Below are experts of layer 3 (counted from 0) of a mixture-of-experts language model. Rows are named router (the router's row for the expert), up (a neuron's input weights, with its number), down (a neuron's output weights, with its number) and show model dimensions 64-127. Each number is 128 + 24 x the weight over its row's rms, rounded and kept within 0 to 255. Numbers have three digits each.
After each expert's rows: a language model's description of what the expert responds to. This comes from a sample of Wikipedia text that the model never trained on.

# expert 48
router:151118164157120132103155100162107122081115106100125141132126150179119115106131110085089133122115182159105183124129159116095149125171170141123156097152134095116141138133139113175152112121102146
up0:153127137176104163131118081149106142130148130124114140134130108142131144164129082157085126128109157136099127156120176097135142176098168154108156112132147108118104156152092184136102117156124147
down0:123127114135119102141160128108117148122179119082122149139117136138093137152131098139067112126107119121157111166142141101104081097128160147136119119075132101133103176174142110146188116165123112
up1:139136192144128142108132149149111154071102123114113142130150107115150110136117117141161112121123124093123123170157093071158149120101105151143167113128112140124095109113152167140136095146101122
down1:145129125105105160161141172148111133150174151165142138115151143097137144148148109168128081100109109139104133090141164113133142124100158179122130118136099103137130130154132092105085138164138091
What it handles: Commas, including after brackets or quotes, separating list items, dates, thousands in numbers and clauses (June 2, 2010; 14,609).

# expert 51
router:163133151130110108135132135168112123093128092097120127117101176128110149090131118130122154075136116173130158157122161143119115128157144132091147118100202090147142125110056140121132126136098076
up0:131105201156107148135126104144112140126149075158091130140151107117127072141114154135132150100130126134131114117098109155116129113138122155141148138106167155152092091161122126081144136155129125
down0:119177131129050120106143098138115124127123131109106108131126150188094156108120109168159131084108128116147153096146144104115187136090105130155110121136141150121129103129116128122160115138117141
up1:103132162130112101103106149139164144084155109114113116128082142154107111130126135134144122086147149150129142130172109163115120153144122139129089138086149141114081092132124116145125147130118127
down1:149171133144114155106115140155153149147089150131102085155110100168101159133071154116138124075127137148149169122136096124146140167148122091146110137115140136133135123155122129128162118120152127
What it handles: Digit 3 and other digits in tables and coordinates, plus y pieces in words like Vichy, Solovyov, and endings -ers, -ests.

# expert 30
router:180106170161126105109104096130126078085116122136114122112095138153140117137137117108073163109132146113100139140159131112133143129139152145123158121108119091115161146115115206162092132106142157
up0:127115132082106146085118107149080107112107107129113139102079130158127126098127121137114161126163167157073141093119125151134133122114128116138113181149103133136147124113118160152081179161123089
down0:173109108118171130104104160139161136132121138145103062131133145106158082116104121132103126109141133147095116103102151116192095105154140095170128119143115102108164140138146098087168141118165133
up1:115088191087101140098124152089133125124069125145110164142159159157127153123121163105121125092125110153172135115098152083135152146184191127088175140183116118106134116086145139164123119096163149
down1:134102137122125115120103155142072107144135164112131138147149154144124107136155150100097116082117092138130113113137139117136154143158154111109116137147075106149139150133137108132104086103168215
What it handles: Common nouns after the or a about terrain, transport and war, such as water, aircraft, railway, river, battle, forces.

# expert 62
router:152141144152096143115134134136102081130129125170100143110093142155115144087142107119123141149133111099124143113137179100121128142188120147110160116122119093142137128128093168132105134119131102
up0:103148148137125150159091108166104123112086141132145176138094100163126130104156138113107139129116111150123102137120182098125123164117125101096148108122111084147140115086093125150108126126131142
down0:146106123139118112127195133130128145110142135146118140162100141132132092159121130108154156110104111159126133130090120143102083132133112106140119138128140149178108100147112138130178142126098149
up1:146135129170105124113124139138110146126095134100150115125100149144162121137184111154121153115107145157117101143164154192117126154120119151071127090138147102126157132098124109107122107097142117
down1:124169122120145158154115126147098119164129098110103131118151129072100135156109143146135088139153122173174156135135123153170125112173118126094114106101141120085123109125132098147166138138126136
What it handles: Non-initial digits inside long numbers, years and coordinates in tables, like 1,429 and 1937, plus the word-piece "by" in hobby.

# expert 6
router:172139145136121097089131153121176102137132087106105116118082167140116163089120128113086109122148135131138141127158158108102161129183174157101131142118112109129094153109089135120151112147139130
up0:123110181159171144164138120113091105131114105143131137148168117108060116084183105054148129124140122131071120109107095132108184127074121103135104110112127109130142133143139158119137123145143135
down0:151107114137160111112104134144138117137166127143136112146100116163120121088106100090134126131089138102136168116118158115152114134166092092118131128153151119112116176150123138132141139119174108
up1:142103133130101139114137138150103155101142123164159119109107134131107063176090069133157114114089158124174161158155130169120134137173103121094120128186149163142103169134110149115101166117137137
down1:129109128125136172120156148138100128122090097139137132148127091139129077141115108102096095122124103118137153141119100158091119130109162127162112148127116166106124130105162143131113109174094121
What it handles: Plural suffixes and plural nouns ending a word, such as matches, taxes, revenues, days, years; often after numbers or several.

# expert 13
router:193136162158158128139145076113111138109115173121089157130117152152157133099133086103108134112132147155129171113112165107104157136150136132123128103130200107136153159071098156106112116116113109
up0:160128161135131111109136127128191131150129124096151127107154124109109161112116137144139130123100120081130152116125121115140118140134119119143109147092121142130129108181112126138131124161117131
down0:125154129132109184074114097135118152122135125157064129089107137098090127135094134091167123089099103188107147146179130131107144133169127143140139150107106162111126091098162137148153134154119148
up1:135103095137136142135159170136089097138096107113152128145120134163126124113114178159109120104167106126110095152154172116132120133152172120128198153122125122112139161099122118096138136119122151
down1:162130117132154122169121147110127138148135152147107138156130135125177117092170121084122143145106160140156142139144115162111132095110091105161148138159141132080107093136127097112168159104162114
What it handles: The word "and", semicolons in lists and scores, "==" section markers, and the place-name ending -ice, as in Katowice, Užice.

# expert 43
router:163138142135094113163147131126140093134146122138130129131112145132097091139140136128139144133112146151132165151136147130091151166156116147107194108138129087141164133134125146143111098141116096
up0:135142129132135135116104122110165077133164090125154158129153148144103140165107129124143156128161182123131150124132125155094169147161136145107144110136160151098098143127156175092135137122126135
down0:120115091104137132118097143151131099130146170124139124107114134152114153080136131136117098095126193137144151144167121179100148149130119088116133149109134100149128140145121141110142104105170132
up1:151085120112153137084143114114152105123139126109129103105097099143161158109140124154113152108114119104120163078142145111088140104121140152113102127145114128130122087142169131131180161076173119
down1:130101143094129133106095164141140154136137156134143116129140146143146103113125116115057128071144128175159088151081088107155134139150134064163120179136119140148103143163098114111180081124141070
What it handles: Ordinal suffixes and digits in tables (3rd, 8th, 2:30), and the piece -end inside words like Attendees, Splendored.

# expert 60
router:149169162153088097150117112133137144133099085115076150111124121151134097087126101098105138139138130128110151107138127106100112135135163148135141109137145086127162109084144124125097114122135132
up5:143130136120123106133148161168116107141141125113135097088135109104098133095073143102141112183134170136124141139137139143115138157131108131115092101130124101112115147107110145090080116086099148
down5:150102085137101106130135108113134118167088112128108114153114101136178112116108084161156152111111141104149104154104135105177125094157120098139095131149117095146136106162108163179141169130144157
up6:104128123127124105136141123143151141197101146102093125097127144143093178120118114059125142128174091145159151172162076131145108129170149124149141132137169161138085087147152112120091151132154193
down6:151148115131151161126069097158126110128112151137108130054119118088144072141132130123147112073135101135053146114140165114114083151092141128142095136153126137124125132125162140139112108170130117
What it handles: Semicolons, pipes, colons and ); in lists and tables, words like including, include, example, and Latin endings -um, -ima.